{
  "experts_per_token": 2,
  "attn_scale": 0.125,
  "lr_head": 0.0104
}
Below are experts of layer 8 (counted from 0) of a mixture-of-experts language model. Rows are named router (the router's row for the expert), up (a neuron's input weights, with its number) and show model dimensions 0-127. Each number is 128 + 32 x the weight over its row's rms, rounded and kept within 0 to 255. Numbers have three digits each.
Before each expert's rows: "gets" lists some tokens that make up at least twice as much of what it gets as of all text. This comes from a sample of Wikipedia text that the model never trained on. Tokens count by the router's weight.

# expert 25
gets: "-", "|", " |", "=", " −", " +"
router:201116127103098204146129062195159147122115071093075170112152105100115155097134135108113163085167111158104129140175144122125134104103139178150144145141154154108036165137147128160124146093122200136145097178123086109158175088180152176130100147132075147091142157154100111086136124107149130108110140165167161124176121149159073104157071089171120119141162122092121157111150138208093125101121
up0:144097191148125100131105153119085129126131158179139099128148146079082133191155093210140140111102192173132097084124150158118081134146121147105115079130089103104127072130197111097195103155048161128115099132141189126133119147139140155152149143141150163164081100157121127164093138120138131102126133112121183134073104125129155127174170151223171161146144139162137121113121217124116096180129
up1:086144158144106131103135126134148219159137094140145111129129146189153092087082152144175093100131144172115157105103133126083138083151098134141053130135209078145145099168212080190132128117144081178132157092085104163136120102105160178189150152126128084170177126104130137125156083071132094144117185115097115143130101080092097084142099119084147167132169119102129158119114178123133147142147
up2:072115196168170121133145169134111130134172098088161088132151054130147099119168155154139098077131120158143077113165146079110055174188152170158109147144114184080132144116081085091137171120111127132128170121081101105123073140115150102131077096100089121178097066143118077126134163135123135159124143106110106172103206103044119137125137195103151120110139140145167130089089144123130115109124
up3:130152170150108087186170134066110190138191119154105148135155142120142115218187091134147125131047132120094096138147110156132087147113090069113127046098157094194138114106106076089152100107156135207158130104126156160082200145100126135114150107088125141137088110117120126159159129119173143169122143104093082109133128159154122063159140086182119109164153123148163106116117154134115122124165
up4:127149128136123105129177123106167135140148091124172084178121161121148155120141093082163093113109094116150069102096159154133138169156087149151118097172194046134122118106128101124150141092119117119163140101154150112145140131154122108176088114134159112228131073079124129122108142127061129083160102180118103103101179121156148101126097200099143182177134232109161143172141174129074124134129
up5:083103102137096066146144141111165076112191108131149123128102108096177061137133147131100125140104144165116105125159159121130089073076133158169109090142170124190162091154054142071133104120180121154116146169221145078071132126182117106111147072146164157142152054166123142171127141138171107154092140112116108095098122175164123185078114112160128107115141152156127096150161105093146163161117
up6:108114144175114122145140055085124143128141101170164100123098128133094239142155148152157164096114171161146096135131107080124127100136153162149152089087120061094123085172134130129154104177081134136131152147142126169139112119013176135093104133145138193192115112105098085179159102185117105146146135163088123156115162175105105119155114114150174101153134169177159114109127105087132108153170

# expert 27
gets: "y", " B", " C", " A", " D", " S"
router:095128159079062112095146216155169116105095097120092121155189180079212135160129111117159111137069078104144115142161162172134201175105110098143097149116104156107135169152109107145095127137175101071132124085133112151163177134145150142167132178146114070087111114102116142091100108111182105141147124145156134121102105175170128150158098104113094103065082097094112163151101117104171120148091
up0:176071141152117051146142124114116125145139161152212114108114151132122119140093174159141106168121143115116110115185146154136106132151122153119175125164128138066111087119134126147199102223108077107146100124103161085161105163136229175154094135114141176119126069149090123120108177113159079122150156107116168098097114123067095150185119179210149134156114131084127140123114105132132117136155
up1:142146121148136150118202131189124172135144084128127138143129165152155127111096133178135136090178133140096134104054091165113106126099111126079067168172168106098114164109215107167121155175117084149097156126105151154102109162099129128126139097193151142168101104110117098135155062091153151141113157149106105086085168103127149048156087162129121109172172137091186156134072122134144159206136
up2:148154151191151116142148135138063141144128099084109093114116123098112123122143110103072138174120182153150104156113133075055093148163121132127113145101104113098141104092116091087171160167106072157158115112171149177114100108132158115154128089144097125119079107160058085078106179187103123172125130054108141141133107148088114112169153106113117207135170134154186101116089229144099136128156
up3:090150199140145126171123107151138159176205141089101123147135112170158098147116138074124092084059174126109139134184108107121101103105115137184149117123092141164163177118099100105114155135122173172140177143117116113121161076132034111156132125176117142107151096171138102177131099122119163138097075131107068107120130169079141108088118128184055111134179144121178094070116176128117128180118
up4:155141122124181103139126080082163101131131130119172139161143162109125087126114112112109084100097113190149070061154158158117125136107103140123193115133149153099090137101096099131167128142107136175168156135123135115129134115194132033093074098099196133158143130148147118074151107119112128121141094139118110079143162140091113080151048226153176177107145186144138132162090179141116083094137
up5:115126180135077125167071114113164155153172119160143143141120170125149049127130149084123151135122191097091088119143129124103072058197130200109148102098084135052121135116119139118117148127144098142163152131126163085125174082089117129148143113098133112101134129194094113096151084102126122185045137138105067103080147164133075092128180108109106146161158108153125153145154170060133105122149
up6:104113141176129110160125089091139130151156117144176169138095133105097093135124125102081128089077098146125115138093115114111141085120143173122094063111172081128085115105173097172155115143084071115141164136187134097177155080138129101107112055161115113144112134158075169120107150109107124101110226080088093113130124138153093096171123176093176130144142142125195044108140173060144097115130

# expert 30
gets: "\n", " |", "==", ";", "|", "==="
router:084158127133132170113157162183104123151093117093096120134121151110118121151180146171099143161134136086155079161100118152078080151116123111090164081093149107102049162110068054160128068071114095120113159116117093146099171118136110126164111142177088125197154066160089148122144140103160089117149082124143124152092139125145164101090146062094130215110146106139158141135117164186102172103145
up2:098186157145203124119128148147148148123159157066126137121105111154125126101133079152129137174081168099065115135096066110095111121146135143175095126161140086179168170184170117114159128131151089212149119052146169133123126166155111108087118019121097132093105056162100125099140130123118140168097101080107108129169178157069140130115126135146066136144168106148151109100113136110109148113127
up3:135102135154097111122168054093157150135179063199110081144164116088158135124155069115207110136071133132154136101153168154141075156137087158123129100139141087172118163101101069149166170122159163193127166137149143095140174180101124152117149112082159127106055098157142099186127118076126139092140094167106107138139126115116108083168139152137097082138182152140155081113142139145120124196123
up4:211077114125161106149151114144158118106154087101215083152108180168140131134105065114116104133091125167162075162161141113126160141147120166129112084164207075091124165099131125116125167093080086141159200115105148127127110119169127097143139163109173079172149119071166134090069095119118092159138092115115109087113111125177160112085089165152108173193131190124128121125120125113109142139140
up5:136134144145145117127116102128131163191226067095162073109099169101130093136127212126155105118159147138118123137137176093151147106143177161132134141163183100155138113189120162148081159096139168156167144187180126118111236143116189132118143100110107125106093076179092148162106141109117128155125119113120154141115130164100111126153135105119087103116191124133182121166132093060093148095094
up6:166144143145111129119135122103083152132136087141183147126080067081112101148104106100146148112105151140126142111100105132085086106165104184168117112142167113145103049156117105168115156162130144158169177142144154073068125154144111134137196122119126146168125128155106138130199091151142136143080231045091091136179145124120122096159102139147182148177149134155194105152176148120086077148152
up7:164160071110203148161098097133148114123121128126215140103126137103114129085050147123134126086106174130132115140182104035142113060088155153104108136140109130104083074126116158115105141155090108142068144123141112092104112157137145114099150109150145169142130122131143107119203097086100138125203093157131174129155171179059182184077130172121100126153090124146153106137154127126139162131176
up8:056153097061163128114078132137069143110219110159057083135101178118150135123117204120159145192117182134137092132119168145151108068100130172124136110110142168112179133212123136159210106147165142112084112114137112142136114084113176123115129198141127166120122105085080128087118115107103174121128113120104128137115123186096119124151134079092166136093127151101156133147122090145163097137123

# expert 24
gets: " |", " ", ".", ")", ",", ";"
router:093169067095156150107093140151114094163108100093103143124118097168177142142162089130117100085157066116161120201127173208163145209098099124070139112149118145127087132162114087052133150090094180131136130161078080180117098111155090163165186090132144135146100120097148102117169146093077090111154127098154155119108177118154152111133077169093160098150091138145108134121116146172154161112138
up0:144133147128145078145157176106157103152140150101173125104112138127142166155170095198154111129117121164111084111156147171126077130066120153131155105185101132124165123166127135120121130195102100190138110156151154174088138075151233130120081123110145096161150078170124096114137126119140096167130163154125127165071090119071134125154121151139143176195137135116079186115157115082132055196138
up1:088149130114141125148145089126168139147145136147112177147129177142146180108135125082084139109109152113121145155080117111124118126167179132095085120107147084119114079121241103157099158145143113124105108120072145105133127161009167168187160131217132100192121122103036094144162120113126130154111127140122090155094145090104095103156130096116080164124113127118133193112133167148141105129163
up2:161147175151131108142146177114117170096135112120121099123129128121082085139171116116113141158136162165138132110125049132053115107127093129171117088115151148111158083149144122149178139122099075088182170091116155132081120156095122075054073134097110139150104087224147159082100124159134100195105127151102118118131115161108100095158131131159127160077180109179208089108153119134117127204123
up3:102117195168104109153163056028126155171181091119114111137178091133152116163171133149168148152055120146116100133136136137110119138109147154152151101185192166143146156083157123158106124119118114189040195145108138120124129134145039126139142109155087174116182058111146099109153117119152128110104103121105116127147146135083100135132154147157071124125150136143152136088096198151104118111142
up4:142167087133139059124160138159146099114131108097140083160100117174088156120080069140070103154116089155162080127106159118105105126147126168132127074184174114152131159083141120158091173098097119122199173076145088155152111089139159117145147119134161138201148134077080131122161143140120136135157130108101095111115152154155150127125053177118190174190177170081133129145144169090141076174112
up5:122077154162109088170160107105137154085141088121118179163103173121134137154151124128149174138173142165116123105095141097103081093147092181172177089066142106121142127126138116133157140174106129155164101185116112118038237113160115078123117144152174144108105138121189174146090148133159191129075143148091150159119119176109093119081121124144080167170179168136135093124113110084158131129152
up6:107107145176144093161150071157141147164157120090112061126093104118099122151113136109126064120138208161096104137081166098089065118195122143149134143186164093121123149086096141152129162149072107099101185115125123094139111111095121111141120137132128208151174087184103092122091101156199097173083144125101090136088080145165183112074161142129154151138125179151184121106164120121118115141149

# expert 55
gets: "2", "1", "0", "3", "8", "7"
router:077169144063104160136070120127104113148124142106110127120172088116163129169103089088107107152175120101164163156088163135141112165111120083124106083096137169121099121123069144109118103145113176118152093117120086160117050073154136110175203158145102075059117134087170153179138181113063123170093104142173191156135082125144128124108186104092181131131116118076107166099132116101144141113113
up2:096156188190098119168175195086173164127160064118131097122152133187145114148131121116111142151065159119119121123099140144062136149148093053144127118142181106146165134162179102169193117109153089190106158060155121144086173127153130137092119083124106102160152102170122156164129190156172140112146137114120133131074149168106094156127140089120142138129200106162149090072152166127118150121137
up3:107129133123099093152134090062136111161160115135132141138162109105109095150138094135160114124051137156102071114185131140150103138108120122124145067143121128170128140087141117148128176144154141190087160142160136119184172111160117140167164164111180215111151151131170034133144128149204133116154119091102129094128186152108076133072127135118029111185185132113132138171131146164135090137112
up4:133117133160155119118115124181117145158134122113210092163103147125072087108111101141153158106112102114164075093135115070129151151177083170123117121093134070134139131109127087108122173084132119162144127124170161091109150125166082130108072115172200186181152134148140102065073087102124134132187120143102104074114162172140100121114083188175156137117153160151159147140096176112040087148120
up5:060159125122136113153154086110116193153191020133139120112135161140105079098092163163106115153097165146090177114114132039068093050151107169157157132138117120100116051140175177181130160127153072104161120109138138137122174100119175136136149129129119122108125059206129128087144078148123108161092122125109141149140135172140102133125176106112095155131129120113151137123140118160117145167159
up6:108137143177149097122135089135090144142141140102164071096099106116088135130115183091127114113136162134105060099114165111083078076142093156133126164090222104159113109153119067149158163158139128169129167111106139100157141128078158049125155085138109186174171136113079147152123106159130109130117156108086110151139147129130133089171117187117118153120127153130240048124113144128094098163158
up7:184098142108173069147098085105101180130135159134147160125097133148090085143051126114126127136100197143145136169218078130169100119065102116137145063132189119077138106105177144124112151160078136132104134131128106152107168140118137060086111107147141145137139110067113100133165151132141115168184101158121136112165107144105165105130137151157088150120116123144164058096085154110170169129212
up8:048136062133124045216140185037118092128182112127116153103149170122148151126167111121171139186099176141130133141136135118186083082107082148072132159124129128141169146100114153133148176152146137133105158134167119154171170094130139123133150189112155180139170135109082117088131169118089173121140168121102115133097162171112117114165117094120132091138127109164199129159105153138171095152117

# expert 2
gets: "\n", " career", "com", " Occupation", " Website", " Years"
router:158154122131061122065113167121128122140165142090124078136127128125166091114148151101112128128112099089176184155081162134118185108114188094107183149073135103154132116193158126134069078107090132147119151111146108117140108089149114179165165161188060098109131115098115104162087161079081120107077142078152162122103099064128106162189111144132127094126175094110167186097083176136136128124104
up20:154073140180157108126122107109151135089114149161170152147110177198200088106109129113109197115101118088136089082109075099130077139139093099085136113141202154144150171125101086161135164136151162117084161091115129199079169103100123129147143128159117048150137091098148113123082108098135136089144133112109065149064149164146162114114151120151175142096114098082144149124125157122110098111209
up21:159131089164166095136067120109165130139161136103131133115091104131129067158126156118113102133142147094112107078151115139108064170238074107140142110135107129158124133128074110118122163093112137146160152118073132119120188127080132128166140117099148216154153115141150192160164113145204078147109115084116130107145093123161143102126114204175184177131114145095195116092159162141133144181148
up22:170072153173175182087126119140124114115118118162138108161104077134132143132121133055234137122175162201162119084082143090141152106159112157147124113080122094153131153147122139121131134105134158209200112118123136116185085101103141155125146145136197150148121125122111097066160139141100150135106087159126122123146174121166164149147147167056177170125145117122126143137094171151134154075195
up23:104111133095099137122131122078142143139094161191095133089101096123124132134123124085097104119137132113135142100151117166179132061082071102112145183145143106096085123156155180161146201101072178101094117102163076079135156131072140155096032122102119126146185149136141145128100120079156095086081116136088120109162127146142115072152098137112077156090164161108148047112195155146148138102116
up24:100132132138113112177140109120133132119073181166145156126109150138140130077136099081152170163158158123093074119136037048137166071078118125115112175065129076117134137116140086143136100117157169176136099088082146106209184100126113098169129161129147173134186116050123165049142103142143135122161141098107138132160099151121123151107120093125089106125105074114133079151083085113141122119092
up25:109126111118126114151114133083167177074107113183156089140130093169123189108159091176165155147156165129155090139185124094140173118099120170182157136160160101159143102136098165127127199165123150113154169107106158109128112137154123095123155104078179103117113047103139127115132186123140137133115094142112103096110183226090152094076079167103117123135171150140117129049188133114079137099143
up26:088098126138161073137076103116127146139175146105153104124078111116060094124128153171103116112165123184072093108091159085170107099113125192164170150174151080107170102139111104136083106149112070084130148156100155118094163177108071105103114131129208147085117059182065104154158107100140142155205096102110099112090124119113103116156147091161144136108073155133113080105113113137123130160127

# expert 4
gets: "-", " (", " \"", " un", "–", "—"
router:162116129104127195143178094169149132092119120107095196111134114113153122072099158133097115079126164106089099124123144169145127174132179098144165177169074154086074178153159077124162148091160161170168062171117110104170172050143101152140116099121113101136151147153133201120151190118137097130085128123158166127156144138133166108104079147145142157136155160089079142094150155170095180158154
up0:138096106147158028140137155084111095094139122158145091065087128119143142127159179213114121127155105157125129141215196165103107119095141129112168123135127138040136096160116112145123150145108154124109105100124147171149101143116216154109144128157164148151107111149065109130102142091152083170110160139136175138064117153075123127135167119189092097106111126164148080094123135101122067136146
up1:076158178146140119160113144148126130141150190104125125123094118132143149098131143127099137131087167119100133097148136153083135088125104102103068141167165072149118160098221112151128122131153119070134184130095091134107179138153178146189121161162097163156169089129140078147184129059189135178140108094094128162168144108101162075128130078155094148175137023124148160143106161145127106143164
up2:105180152136130114107142082125113173132172137107146132139144129136129055108116061128122119095163130140107087084155128108168132111096154121117146131148157142116118155148098098111202098146112123188138124107198200093046158156127103113095141081090130057089139054133130132143160092181114142146141086126098143133100137106079097128168143151153057131081144152170207090120121149135066105164174
up3:140141164174105121139172130095090210161207153164069149130143067095162101169160092134120099092119173152112160093152102098157085112091121154103135097144168124151102107112130098094077155131140139158115147135095151145035161149130095109101126122085093135120116047145106096184172085186130167128114100152112133129147150128090076107126115112175128138081115097160168147145112135135092047155156
up4:125120061122148112162114147146148106152137149085185085146102160163140109129120052148099128111102134183205067123135152125153138121129111163137138102185149142120150117148131101123059155080097089141190160098103169103145123143192134173116161112120185110136162131081099079089117066108154137131175098161102098101096132113126169126153104218120173177162135186119123127108158170105078104172148
up5:095082212111100070126125138116126140149170142142136122125092165156143049115134129189148136103139190160116074148081125136122138115155118171080113079087123151136122129168133129173058095141136130142085154151138083035128226145144140125122127122163125147167112091120067121142156147087117154151122160105102122146076103227112117153128137097112082120134146154125156165138119127070098147104098
up6:107173154120164104142068087092130162136138126138156110134103142159149098111144120076166183101108186099089098120102070135147091165092137140118123120162129136113090067135127120122121118191063102159105116136125225067116147138126094154120128064115107134131150115166148184138182119137128193154172127060099103138164157148140114108153141120158095103089100180206167061154139119096099171118157

# expert 40
gets: ",", "9", "),", "7", "\",", "8"
router:122181091086083181118124114133182079134081067122085186120151126093145119161101130142105110114174101116146127156126167196144147165134153110091138090101083162127118113117063101108107139103121171127162102101098099159071134086173159170175151130112127112093109163142192103102128130079108080112141092153147160176123120134132132162096114103107171120074092133099046184127138103123188177085079
up2:113141217145127128069120119144124124126145124082142120117079140122133090109136120105098103131094137116141108117146094126125094097114071087150110123193155128094200152166125123151171145195108088134096194062131179097117129126086130064104126086095091127140101071174124154157161139138103126208110108114111108141137166102063105129142090138131071143136157182180233134108090146128111130153129
up3:125134126142159116186131105107078128122171123108149122164149041131154110120125170194132114145091143147107176107183141110089071122123046125141155096158103098183164058110088158122167115160136121159080094119084103101165099165114064098083184088186152134132154097109123124155160116120139161112087121120100114127146213144052164107170177149137139095127133147114130153085128180118123141161122
up4:126114124136167112119176126124142163121144077080164084160085148148124176175129114052124100086114091132184061138106159124176120156181108118127106119165175116134137126113135116136139148092106114143201164085103124137134136118139158076111125088088202128209167111068100059110084128135128103140150123119094121076101097096178205139132112145110159188141163169104131131120083132065104110100136
up5:099122175130122068200099101101167194149196076095156092110106112124135067156092127134171117133097222165135125122148157147177121078151125185137153097131122173100136129184146144167158118132157138136167165143165091070123140105138153144178163137134154127116083113121142138175120132114121143206114139123104098077106146193144096126149144112174077112135182141110141130140142150102083166080185
up6:122112108161107098135139110107111163172150139103164084088082136150064165117088110107117161102113149207097126110143131082114126112118127177168100119158181074136136083160172109126200112191080120194137148107134114106164065143099133089110147116135145150192142129117029105164107103126120138128130147151082129165124134177131107114152100149142075168128152194155174067125131108125115115206137
up7:147136176160189125135082121145085122120140099123128160108081101138048067121137160129078098157061214124136173151134087093128073058132113134092207094182108168124106120119113115140107114146116133161151129129175159100068181141116136083111085092140185164132114114115153145119224079128150136122156103163108127141106112127100116139113140126161109140092120082112171106113124108091070123108167
up8:097101119077158091167162115110150150092237093169114102107127142142167094083118150116157137218142125173176139163167176040175110082150114178142177121107136159108191124179094147161146081133157126153161156131128096114123110130141159169121155160132134092100128155131128101143162140110089143130148149099096122158097115162069117155139131090103061124108127143109151116149129163175148075087081

# expert 26
gets: ",", ";", ":", "5", " USA", "{"
router:129157067086087166129116106159168075126075101167083168127179116090148143161123121138136148121162080108171147165109164168136152162097143099111113092097075154142125111082068144123123115108121169101122069140121081163075110083159121158200141137142127074078110158137176108108121165086100106100092093160149168160116130137143134157119132112105135091098110140087038184155151101123164155070074
up0:175102114159114092138172162117145142126159137162214090096053224118159119118142121142138141098103142158095106145211113125105143098143107123102136100162130106068118052134144147114135095161058089138145120083129157147149096126100162178117102144130168174143098080193082091156121115115152076151141159081128146136128107150138112176172148158139130098151154122135125076082142163152127135163199
up1:118190106179152150158134140105101176163154114093188159131124099143146124124090122142053126103140180119089157097115141141066079114116095067116071149115172100132116090110204090098136145120152123091079145105146163190105134155056131192099125116184110146112144128153116092183144139136148148162168131140099083115152157097094068106148114148118186108124137104145183141124088202135154129175133
up2:091117134154168048144163147086121191123151130124141090080109098122094134125234135153137148122101142143082121131117085084094108101145124110131143149135131099156146185098140083087149112132085089166172163053114173145134133141125125134054062072060137160136118075140085138162140105115151115148161139117085071067103137141092119084158119126159129157157134091143180103134117170124109183104116
up3:101159134131133063125130071134145118164156138113118105107107142116162111146176084146172147075131165154141116117191090135088126132066115112168127115101169161151143177130160121111149100093128095145096190153160116090149156114165019169089101163121120201108162057117156087194160123100165159104139138148111092083099167143070109143161126175133078146105143069127135111095123161144100117168109
up4:096116135133152087136178088143202163127117116152153133163112137107140165108067110110134098182085137095172078132080118117096056110131076196126101115108155115118131146084117126129132206092096079100180150112122136100131145104115158128121122124100184158155107098108137181115092156145054158139130193091107124112089144130138087138109095117188179177184145167151152172101107078188111143133164
up5:091098173149167156162168115122172157189181098128150087115111164126119071127109123161137162128131220199133098157156141072136155120137189176196147090138125147104119099143136152171138128115057152126151205158092114084101123149108149107152155128127145148149137136155104124128095063097099181139092150152109116117156132189160086155169095134089121140063128153113182093122186151118139120118091
up6:136102144121136128124151093089107180179127094144184116100088147131110113109089095124078128120154131114099106132132127100081110099133074156115118137107150064130103083117173087127125132163062024120082185127133146116115119131121123149132170124172132171176153119103096122209180120179109182141147176094100058120125206146157105149161142157117123130112151127154180090094089124135162114208106

# expert 19
gets: ",", " (", " |", ";", "),", "\","
router:095149091086084153165085114155164086115119137153064145097125172110109085074135096153123098147168150118110134209140124188148123155102133157152152116102039104138103095145100144117129128144110124147144089088084062107168135129135105139124127091140130137132122137092157130082068130128117119074130140163157170177166137111185162148121161164082097128088128111088112167139158139184183205065070
up0:176071176167144110115160127128113150119133097172187140114134096100149118139170149140137127133118138181183145072153118112132118087112164119148137143215095142101165105153168129125123125143122135130160066104164224159153128190119160195090107142115143149152134134157135120097143130149129066154177144184128184110119150132085168139100165105162217087123123125168097046128119126115073110145159
up1:113166078123152121200119105092177174142129146104174107146196115148107100118133128091162130076168135141159071116143144124070133128138104089112002133150157081133112113104152094158116161089067123125161129105082115116131119083090136156142119120111075160188115103102136088127155163044171098178136159102113072125095128153130122056105101145138120128155178088109141151151094136114116156106113
up2:080157144147142123139147158168055134102143057088169088136130109157126099120160115118113115180133142116145098135111117062072110131090113091120154086118152105122146124171112075122182087187152112201139116122122189161087079112089096144125079096136101160130089079180108147095109131098079123153137104068115140113125099149061143116226111135100102154131141176158196103105154124131108165159132
up3:160153150134179112156105122068086137144241160133143110150141094157174103139160106116151156105134166198115041111178151177139167156113134172100123171193155201145101137165118130081090153177127146149080154143129154129103107144127078143141175142116105116131142059123154098150129128115106114148118137124103098075117177102114108148181184117108100081123154146157168104098089104132073115140139
up4:125095080140152089136108165122150138103142108087194056157125128131142133083102097121076079144128111161145055134184127103137141139151106171094135123127163104091079134136133100133101116085095121140180144116103090119148158074175133081132147132140159180142167074154136102069112176087108159140208073160114095081100153183145116084079102180156107138074169138143172136149126167103123072114141
up5:130121077116146124100090126121150135114220113119168137122084149096130066157152139160168100093164197214107081119151164129115120091164107207149086093152133161126135116150167158161116170131173145121142105220148139134097138120140153137190218144105115093095130148148156099151156168073105119152090138154118130110111102201109129151084145117126121124107133143150170117151177131074105117096102
up6:128117125180134089110144062104109164129151087102175090125072124120072107136127112144168114099094157124106117102126214103113071113179145129168172139144148090103132112087150093100184147136070097122083173130168069102144146085117128078092147164074157127186133094140079135140153095127127172126135128075103098154150149216124099101119145158109174145094153162141163048115108154097122131165142

# expert 11
gets: " |", ":", "1", ")", "2", ";"
router:133089113159094146144115148143150112078154121144097077132157124101153104131159105114095099128158102145170160208102122173111174175127166082098146103080123109100090078112161075095096075138101181107131108136088042158090093103111059153139134101153102141113085122165133180150128144124101097081073173089147154140136059141166153162137160101091125142096102112111089168089111118160179174084123
up0:147138162126181062127150158147114218123141118171237110118094140096132194166127134147148047097084169184108125105141139118109126126121118182143163145158089139102127097127185167058133124171133132134122078128134163132176114147114172177144116152081163083131106060127119092139153161135142115155154149111111157150054133149101101132131155105151122106184129149123097103141095126074104123146174
up1:122158123170173114198170146147138171117112174114166112136178136145167119122082127113110142119117138099103132089082104117126133131149138150105075129120125082119105067089146123172140153154112131150110132154135112161107092148145135173150178135186119125248144148099117119222159145080188118162151148117099151122066140073112135114118082086140126173193149141141115170168169206146143098135166
up2:127148143146135108138145127150072149146145128051152087129139076130153094093192142108096125163088134174174076104155121104120107138149130112113170119164139175149162165123075125142202123092126115201159176115116105111090146141115149184131054126090091117219142108181152130115132154131160076185126125150099121180092140131049084093150134175130095111133146128179167114163076121141135117142101
up3:131164177146121086137159095134112176143210053092127136124124096113172137131118088084125082084122188168106181108136127119091104124061150145142118102199096127095152100089117090138115137175171126164071137121152122084109109163083086148108090137099133110094126134158120096120095086104072133168079166153104093124212123128111121090142113109159077141141138173151164123136120135164047126092089
up4:133163152145140098150124066146074165141114088088196101167119081105167136121120103123136086122151103151160041094150151154111167147067136132107083122115152111130134123117145098115137157062068126126182121116092127141111092136130148136114103124109122130180123138121076129096130148161131102152145085135109103082075147124122133070157091213123142206206142221150148107132115201128099104122151
up5:115076177121108119156082111112138093180199127092150101111107175112165073149145137174120132154140198125148045152126156126111124124134151148189115108158151170098106126101111166121075109136152162146157136192118110128130205130151165118129106093100166155157129134139164152159145130112210155115106163090117114148086210189120099170107141110105129116111191141120173150130172161059143131082120
up6:098165112162153114179118091131114179138176137119165124111109079135087115132126139091109147087111134159144084086139131076093115104204109156147104144129142068143121077126149085122172157156068074180048158164140143152121145123066168081110124088135119111162153129159052123137149072183123134115157132061088104140183130131090110110122097135151126153109126164126176038142139140091149108161155

# expert 13
gets: ".", "\n", ").", ".\"", "\".", "”"
router:125133068060097168085156118179136118151148159146171135134117106075176104183137152095122091116149122099116160156094192164148141155117080154139124081086066122127134115129075092135092174080065110106084084094089126080081106074119139158119160135097131105170142146152162144113142101087109076051119119108156154078134152136172091131082111130090118166128133168083086094150153150139165144077119
up4:135087109117142115144095116129168100108152135129208064170112151122119164111080109084128137104108078110128060103122129099114176135146136138144131133206135051129155133105133123121108134109136091146126158123120162121088121094157166085150054094154150178136111114112131097102054151162105130152193116134116135101073155177134151162086086176169123184147148217121153131141094153138040105136101
up5:126150078159125120120076114092141117156236050128124153115119164125113051115123144138104125202160142140154079165130132133115092119146113168135080114073105165112140139131117105167140114154163124179151137136144123116130169084155154099131181111092135113115081117068140166156155127118159142146100153126122099161095120177117182161137187113102106156164198117134165140080081113031158127093162
up6:105146176157150097130125141094123171110192122139174071046140112129126116124180100148147140122082189126162123126168098097080093126149125159123121110156157103115071128121138122115151153149111112134114190097169142144101171137116087107173098119202129193148174123147069153152134076157134173134150174123089042137124121141066129117189124147164184117146205124153174082109130152104134107157117
up7:183103054138216125154096127149092077117126133143083192127122139140129103102076153068111127145089203123092120161168072073131144121135142137118142086203103096142117068095138103065131136175095157146145142133128176088087156126118103066131164083142139154115142124117128119142189109107136147164177130144139134147132145110143155184050081151098120150130111098158125081107145077092113122114148
up8:063134151113118099182117149106152091118246117087166095135144140136196097139120106116156143138146123167150119150127150064170122076109153155133107139147133153127211134142139185140117078170120162149102108132156132115173127148128161132172149176099152149090150131093152176169086165105071193171169211129099145135086147129133161165122141125146096081095086136158127148158121142099106147163088
up9:056137102113127142140157139042148125142144102149133098135144199154175104166132179138106061122152137148110094165152174063142123159207138128127143159090159118121183107180116104145125117102139132156150139172127103108194182129126127050119146116122131113177161063085083128100094130145049112114119080166125119149108163168180160116180125143139124130119136109099137097119108169100136085081176
up10:144115159157151103134154121096121200125198096113176066076161170132156092118164148123151127133103189158152143106138112124097098081187138172126139076112182069143126169145119150131153159174125121127112189143189151172137153157078137115149112137179150117170161137117082154141064103159170165141109175137093111117120133142066139136181167160131133125188208121145105081097152131092137087110141

# expert 47
gets: ".", "–", "ov", "/", "_", " Ha"
router:134148073061101175107115119137144076115076099153090179128188120092160138159112096125149133139171081116157130178105175161146169138103166112104113101094076164138122133092066152128118106126117183103121096129126071160085127092159113164187160138144116081084107182108182116102104154090091085100095097151164171175124156144126129143116128120108159125095115137098055194160147119098153170067098
up0:102143179158103097149209146092121137168143122179130092125086126110090131142161121134128122128101222124118135075173151111111101075126143093139135126160115155057112140159095069085139111165147127153126127119165190130149122108113175130164131140063133216134108078154075124187080140180133086137121185082096165105098117097068118102188091087134144120151147135178127103130157122107132135129160
up1:077135173130149104155145075126126138110165109107155113101110170144126114068105171125118117144088147112097051096138136174096102129171077122149096158133187100152133096121196110144152181133171112151160136073097194131140149155075078138116158132180151168199128134112100129168165103082121167151106141034090051135114164096123110081126124104118138155162165121143138148096093087160101098152145
up2:115102131176112098081132163161076144119124118123160133127088106142115127049177111132139194162136205105151107134127085103152126158162122069129144144177134144109102141147098092136180143080084071179130185108104108119140138177080165079095094078100125103191087080125128177151126104163161161147107150130114137105090158144075136140189141105111119114128194154155124092040137159107136145124093
up3:101141150112174078080116068100115170163169117142117150124146102123119117131149078131181113107092149138150121064159170116156102157057099157093178144145136123162119133104136070138129169093142153159085153146143108075095173113152046128116119116095153196120175077144141101174122094129114150112094107123101077086177137189064158148157116162177077145140138115111199101122105164142088151125102
up4:120140072124187077154086103137149125164152137142202124157094150148136130106075103103138139118095104153170046093125128149096140154146050163102138110146143102166134153158108066146166137097111102145182151174166113108111159167156162111084133126120181126164141073095111121105148107102123143184182129116104062102151141171118089081126077149169186163145189181155097158146106144102091095137136
up5:084079157115164137162102120109161151131168086106176142106085147155122051130120178137123129133125207182116042165130131078162114117195105163163142087129124163106150112174100126190106116155135126131150184137097108114112151106125141143180152139090167088114154124137117141126120097097105137180112162101114095127100186237137099127160141115079122148146168169120144130087170169079157134101100
up6:104148156162140109117179145139071135141181097125152143127055134165124102094174121144149141128138120158093110155181082069127137124190080142180088115121178110160106127097117112147175160101110095146158135100115126110154127149113141112123112100162137177155135112145060146152172120128145135140150154119089093144095180186174090109214122140123136128116235151141229078122152158133119111176114